config.toml
d_shared_expert = 0
normalize_top_k = true
routed_scale = 1.0
balance_loss = 0.000102
router_z_loss = 0.001
norm_eps = 1e-06
batch_tokens = [32768, 65536, 98304]
max_seq_len = 2048
Below are experts of layer 11 (counted from 0) of a mixture-of-experts language model. Rows are named router (the router's row for the expert), gate (a neuron's input weights, with its number), up (a neuron's input weights, with its number) and show model dimensions 64-127. Each number is 500 + 50 x the weight over its row's rms, rounded and kept within 0 to 999. Numbers have three digits each.
After each expert's rows: a language model's description of what the expert responds to. This comes from a sample of Wikipedia text that the model never trained on.

# expert 53
router:540512474455419520536570519517531517516535553436547515439461654461414544497471508591549424570462576503567474481526376412483501498466559479557524448546564486490448493434518536553438469483496552
gate0:455456492541456529502557487576509555452510559552561533481479474497514523618565390478443519471518466497581504476462472455532548483470474444539552448559512603481503554517438457518467475557449595
up0:588546498575503468484376504452415473448522479494554522642408498488479520472504509496514487479517521497436521576562540468555544410510430588453478497415453437511371499462509550414474497469566557
gate1:500474556484525533541505592521549496608551589432536406484442559520461523523572533567557537424424581503438555454502480510472561466468605505485512442556498427496465529499478519489561479485429478
up1:550530501512440474452399439550543506449505393485498561562581511534501553471441489471440437559461406512586408520472437481576460537559412487571503518535573605433548505491536473451418540557525498
gate2:599490536465515509563453558531465631530416457456559564431458464515469550436460500558408545608471513448521535488545438528449523423520464460530531515469449552573567497555623536479548485427548537
up2:387516502542430493471513483477492378383569462563404457553584563436472500543492508500618426499559432525525431524486528496520461531372482514423486554441588489446471527504493543499489529532495438
gate3:447460468527420483578444478442463578464487530603519465466506511526429621484586443406575450491493597505483469458538556489428429499492538406500541470540491517531482461427388469635459616535473486
up3:513540464520431575578402480470506532521487430550488411449466490482484521534475465476446450446554521515434470567439490491558450468568622558554495495554464482554456406492444505543469567524437561
gate4:550473501576450458554501460425533448502445526500402499449541566545526592520560430580493519538447509475606521485474494508598503508540504483429519493545505540528456591441450513578498562581547514
up4:586571626570466456548536524542496551516398583526520479531518486495447480487512474449506526636546533521555478574509546527529522483553533483490568608613511488524467511458567488527552493565556474
gate5:436474514433517548580567453476617554446414490500510432542484538520442553531427536550532523482510481512510514563499451510508556514426572534451534479483479492438485463487441500532571426490512488
up5:504457446487407454466426508471429472517486508539448550465457551544408413487598424542412502523485492476451483542485545459512510470483543472486490402561528543571433468577439522467501503483553485
gate6:521532489565491471389472488557458539530533408515642417549432520444520511476509465575427413501492357441523498457429547513478457467524437450422551495520423474494495470461559515504517503473511564
up6:438561537461545475500541464510465407455479519521446473502519456420497476474453524476504550472503449411480517432466474457455584528404474560467405567429521556559506547478584553479502552416420458
Description: Concrete nouns and adjectives starting compounds, mostly military, transport or technical: water, ship, rail, air, high-energy, light machine guns.

# expert 37
router:479541492443464551509537578547542554586527541452560500442426604482547541455489511553547445476480512530520457557543450471551365487473652493646535514471551525438513579507502537512482571448484509
gate0:637494464525485545538483451480464513390487551413559513449577463458458562501441522502442445505563452446459495478467505545472575511512538520515455503545525555540485604520451589525500474558536483
up0:589531494528609451522565503480541481582431475545532585545554483548488506427479441577563533417559584528557452550533555435488475463520439498502515493462455553504472502525499432426405559617533497
gate1:474486516430514601493583427491518498442460519547471641440480596489595472466532478540545519452423542480515416555484514489504602472419557473499459520519511468524475498568482525471467487519497490
up1:556503488562481467538471647475603496503561570455447415442563527490506512462479427480526510516567493452538520500591464501440515525501480487478545537489579494488511443471631421463504481473534546
gate2:661492524480510505536334516500572484474549473432504464583541571470537531542503421532581495559480468460488580410492458552460467498373550494475457531523545409539488550572492568551499458476568477
up2:564518520551476517535389552540550455450547426414445462557516525533521498583500417449504491557453505467435561371501452540475517509429441458529437521553561472543514481577510526543480392506549469
gate3:512419401539383456555523498506456532570435507569536586526611551546416520595521495474511549496471564546474562535485481566464432559514478445502518472524445483470416481490508549514568537594433547
up3:554473452532375467546521422460482502555386500487558585536604486514502512592549470512510555511520546506466632509495513559488450597515577478489541509475509469510465466478513484515579483598477522
gate4:541577502533419537481499523432392551552492494496475560486465433548508464513528443663560427497513596534500464511471541476500456532463617499569506531544606459416531497469529520453517497483457524
up4:440430485410546429556493467496561481487508431480523460585509515450507496497457588425462585467542467469586484444530457492548598479490446434449510443461490553601479442491536586591505526575597479
gate5:390459511491458461485465553549556493519473495518451461528506484522498507472526504492489515553535542487432514431557477518478548612519470466339533432499515549598538530586519483516369525602564567
up5:480529482471476493505414517570432471444460531525396445490472414496531504510564469542519527517544551518456569485607553551475543457461513492414561477482628451575577482526556488592491467481433489
gate6:470462495591616545498485507486538534582423458481535553448446553393519583609407554422502579456513481494569425518510464507508392439576525557562525462452503514534467514556423500455521511505458475
up6:533516488458473441524456476405573509430561548542463487435520524513466416445471466530519458499535490555447519467439545440505477555409385453442530469538497488344447546486543580473494539461489526
Description: Spaces, digits and dashes inside years, ranges and table cells, as in 2024, 2012–2013, "from 25 to", "SI 2002".

# expert 36
router:484524513474434483521569560559479543592517505490496471493476586537503489488489553491468457510468569525484488541531418520516508583496489378581505482524490553467450537446490485501409519474497519
gate5:550487491540438510523472464527519556468472490517447462493564473551605449543569543558541539484480362466515428564485536531517509468495522528574501439531567450521486469478456493433550483568424462
up5:515463564492454501420456485577486478472440431573424439551538495588558475562539607529542501454510419468479444552512574558454567519508478442504558466508521453550416482502469493480537450505450440
gate6:561476479449514469511514472446495516472512485509465516518506459454623414463376513583522553575526535408540421454468553488470528451546436445565515476513549485529505569511532520520560543466524515
up6:507478488527450457542494516554493466519428514422545436491521543493389625508573471461484496486505499639509599546597441447531449552463561510466485491465486550457499412515449434540492455505492553
gate7:500529509552455550451528473526467452565445519475469429569547531553512600477548489452460544564509506593509563493496505502521390492462549545520568457475487458487546579430536472561554539487489491
up7:481568528496460535471588437525496472520418513539475472560520489512505610504526496447488541561485483626460555458497477518471413483507508566491563530452478453573484570473544477535539546537482511
gate8:483380415419522501492612445491584621472623444528527394565417487472542461549529443469536450501496488513531556426494528488560519514557464531485474525492534454490536502533535540566522463486486592
up8:473540483454501527458504460473473448544439527493418536474528480469409526533522571438440442524584427607469543478515525484382424387468514500546433465486486475483506418484525538570457431423342439
gate9:483545478513511630502459513586521517540459505452472574532397589511580458495527477536528545464507435558541450540498479603563366414553583567556438546448505486534471554515483518482469494437525527
up9:405495567464534543454423572473590524517508446579411579477455485527590418512522583460432457418564474530496431475432568453497427447549534524626463501472505494477457506541512583498420576504492538
gate10:476537541488500446483608450443539513560525470509530505533491509477510513421419533507508494499468524474566456536452502435541578536477544519510549489452513555486456498531661465475464478447523566
up10:388657545506539589481517526435477432570490490534472510501520514527544512436588496529447525428515541486508519529426495438546617492505535534524592536490462566482438515488591378467461488467488530
gate11:510452494546441493530567497404594649483468448595513531450555511426539458478494492518441485499472510551574476527457543483571519570539519414517465425547511615462474530558378581497459594596469510
up11:525457434562501442492472407556443482484597498521557419501409378574504483457507482509540406554484450464482529415538502489470484511540472575376462502495503384503494477541517480576597401542533461
Description: Line breaks, spaces and leading digits that begin table rows and list items, such as row numbers after pipes.

# expert 40
router:523510462462446473560504495511517562528569483445449490484503597421464561458452493574549500529417481508534467573537387442436490463432527493477525456526561456475519510463518552570464605492464452
gate0:406453501470465515483491509473545488424527514507443490527529458556450481462524458596467486506430521466439568498500541503443493422504565509499495538448467449571530556463505508445403458475511539
up0:482561491474445495409489514544420508557442486510470498549547508444483369625444555451451517490543423532556465510406606412553468458512473527537478472567547601512500539516527470452536464405458466
gate1:529527423523549541532523516542539581506423590529550506505475486478606519467485534525534520521578585511369475629478464531547608457413494487524503534483437455503445501370549525526468473498566511
up1:589591407416501586546584488548508577473449656525496487493479513532535420526522580436380498583616514481492499515506500470551506521476402477448509498499423455509492494442599566509508485544514576
gate2:493557538500518499521502515512525463463551501503541510566410583458552488459394500553504529455592557515443437520620552573423473482342457541488432516438470486455452532555488458580417499438465500
up2:486467487498472467482438510515524475516553502537510525484485552459506429455467462473602509513575488444435372482492508557349452452349482492503464489419470553467465450481450458666533617412486452
gate3:391384470459444416434558494517505590529529458547400477474538439474497472440537566491514526473450552523469596430500566498457524533556520494505479540470521488499500511611588488540523473426474422
up3:503530499465451426501513502473455524510505535562492475525504417511577535471565457503495441465435493483555504474476495538464693567500549478457568606426504502497538574531442428508487572458478457
gate4:520422448434484513528497510503489448469477427465489500494498567489582434430558552502557536464591466443562512540494479490499499475550471507440518453425483515553564469453572523499488577544412552
up4:493541559617500477461545557405530541521477553593484482535557462444569543509466432420468425517405514509477459486562490518457531544409527481515563466556534474498520515576391506466472400478572483
gate5:491560516516604469506470479455473554475611528509538448534517501507524538515542513622441514480492506443508479544478558512519418488500608524460465508539544520486559504552562463513445550408430532
up5:502501536528416485466529518485484488527463455474483523550452457464478447448511428380591453517586572537529551431476517454457557516571503463560512433516471507512403524446530570525540464547558499
gate6:528500486424542532462484483441483514468536465537518481579442554543487517502515494537463528525472446433450460498509479533582373489417443475542499514545511452498454476454408514499493479494497457
up6:579540413498518558606530506518543425477533479534495448588454569440435580441453563477491484557481483531521549501553464465560563492357438568475494476470514452519486507462395471456514355551446496
Description: Color, size and material words and their word pieces in species or building descriptions, e.g. green, yellow, small, stone, red, porch.

# expert 41
router:583481496499475458513474515570498490548534559462508401502494557454455604468506472524553467536470607527529405581525473449400433490462549401544544501531489506421487524428529555565414585470449610
gate0:600484469499558469450467542505526525495417495514437531533509462462506478539532426455477483523539416438509497432490524433521451492449493482521471514516404405522547460567437558354558524538482520
up0:421597555592474490497473525516498489534556499621484448531641548564494557404514487457582509476420503545469383627488526467572541571521384516542550502455511453417425529453499528427394523528472563
gate1:482580485510531381566466586428610532528474449480417462562571476536460581567497417478499593513551435449508559374479492503459543340475507522565493538432440609587434504479440468466534579500506407
up1:518405457449434480501485472533518526521615517494592629433425505559577495543514587588510415535531543517527369602532471546470419503536479480385510521554567497540509525437498537504521459542492527
gate2:467509494479602512544492485483515549472541508532508455599535516425553578427559490458554529586465549575489491562472537451446492481502502478510415514478473500471413600489484541549515523489465560
up2:525476390513437538542534526498509539559516445462547494529480391492536469567436508573428460486474515352508692462431480569551518511512564607458468407427466434508516478541431566510510440502522495
gate3:585476543512520416509525494511504427528474445524403463548586412526450518455506506524456502510514420553572438669495507574501404499494531511484498528490550566535603456435527412544457505546547500
up3:470577503420479497476533468525530407588557445469481554504524552470405528441542527461490503536477449523539460591502505526528410507467623424545481527402448507548442493558534558579476607553521532
gate4:517384595433493526463542580460513496478574497570354518512490523457523541542527399493494513489524608514465400559472410483505479523519448494555490423481572437539504510464520486520459592500475542
up4:474419589474472491436578569470489508491605526572398470520514540484517510563536455509474513471520571542457431566505409540498530552550507544498498446507554454510465509461479447474486568464454501
gate5:625455577497466483500550471533536445431613432508433405525576496440418528522415490486516503580488442454549530595639483462439487471474520485544494527491492428483610489516480508574494662531469471
up5:572557529502489527451566496554467491491574512482471425508590515540434489488519497467437520540419494439541503466544496527479572504413538487539535554513540551518634420573461418522546653521505463
gate6:442521523516413466409528514489603476547507513494591551459516556559473516588519567492506433474486378403588474549499490467643490506493461386541495577422451532463454447602539545507466535519504472
up6:524527446507468528545613567536575482450543516487487560502422558556494491510543472540441487461520458474534450619467467457449480626485516462573543522539508617504505474413660448447474347501543471
Description: Mostly line breaks closing names, headings and infobox lines, plus All and number words in honors like All-American, All-Time, three.

# expert 62
router:601540474464423453498533571548468512511616516457515427461494505481484490513523423531576418511497572521522455514524486437483461554442584411570534473596533542462436561475500528533418607489540508
gate0:574374576539480507438490508457513579477538511510415469559497494500508493503510602577500547486501556475430517547499478513516526421528496511543452494514477458459483481550409465588471407511456510
up0:478532379464498485538431512513444440546403500499511518484489470495482560530465430446575495512468503565564501468489496524547533568451530405490449522450520507503577571501543487478571563514481542
gate1:490548524522498478523547484536469496531511495481534484549422529490539493490532519459514486478516481438575477532504461440504594497504519412421569530511552545435607400563460493491491485517514449
up1:489568488473472479465453497513555503534519529549446528502423518528547515493442530521580587461493535469478493486474487530460525493490548438406453548480546518457608510503532495487512512521523455
gate2:577499515463558459536530431501494425445529480540597563423402464566494476450572479519460512464464458460538487527458509586558439549445475410519503483465510466468483525510439534510489409516557490
up2:583605624572443399449466550491520556558549500507527494478549473504585485492472586454494344485529439545473521546518522544537485470517483459532631454539452513577546629522426565522518494500503528
gate3:544479468379436492557477637485530470550544456386431501483557432485511522477479447513554529484519464497408559454520458482412596439494457483512485467476527516504546513541484490449420467560498498
up3:524463447422409497507542571466573510528557514420434475488541395472543514512481446550500541501532510505450585468480453451435574452446468447546485472407486486507489541458518459496493507566504482
gate4:445398504533526531595508501490508533460485521549611467559464451526521436477555492455546500494452444468541478438504512444505499513460407548494537444551506463483544539583515541579519419539467475
up4:373451512431604541572506451507525562467553531480551536521492498514513457492475534446412434437490490488511474423478568389451440559391457552493545470494414561486482518594522467506439530525508448
gate5:551582549463493395495526508559506523574480436486465444423528550519533535505536572522604582507489439535619475598530549553408500489564478543470536540534499526555481528543518562522531446563440488
up5:516553482442478459515512504556519500525489492464498415448523542525535497528516550492598540485488473546643509619539542549500521529566503574467556527525493517559488510531461506478555433530454486
gate6:580519554498447488506427472450501477506524483538451543430496465506489440496505496464540454478560497529462417545499559265517483517519598587437558477557533492484530508352526475456498509508518471
up6:596480568508477533501488418453507462567586524538445591426511460501460468514545464436591437492524493503482466518527523349530467472530631641390529497513521422508483483365505480452515553479531469
Description: Line breaks and == marks opening Wikipedia section headings such as Biography, Career, Demographics, plus See also and List.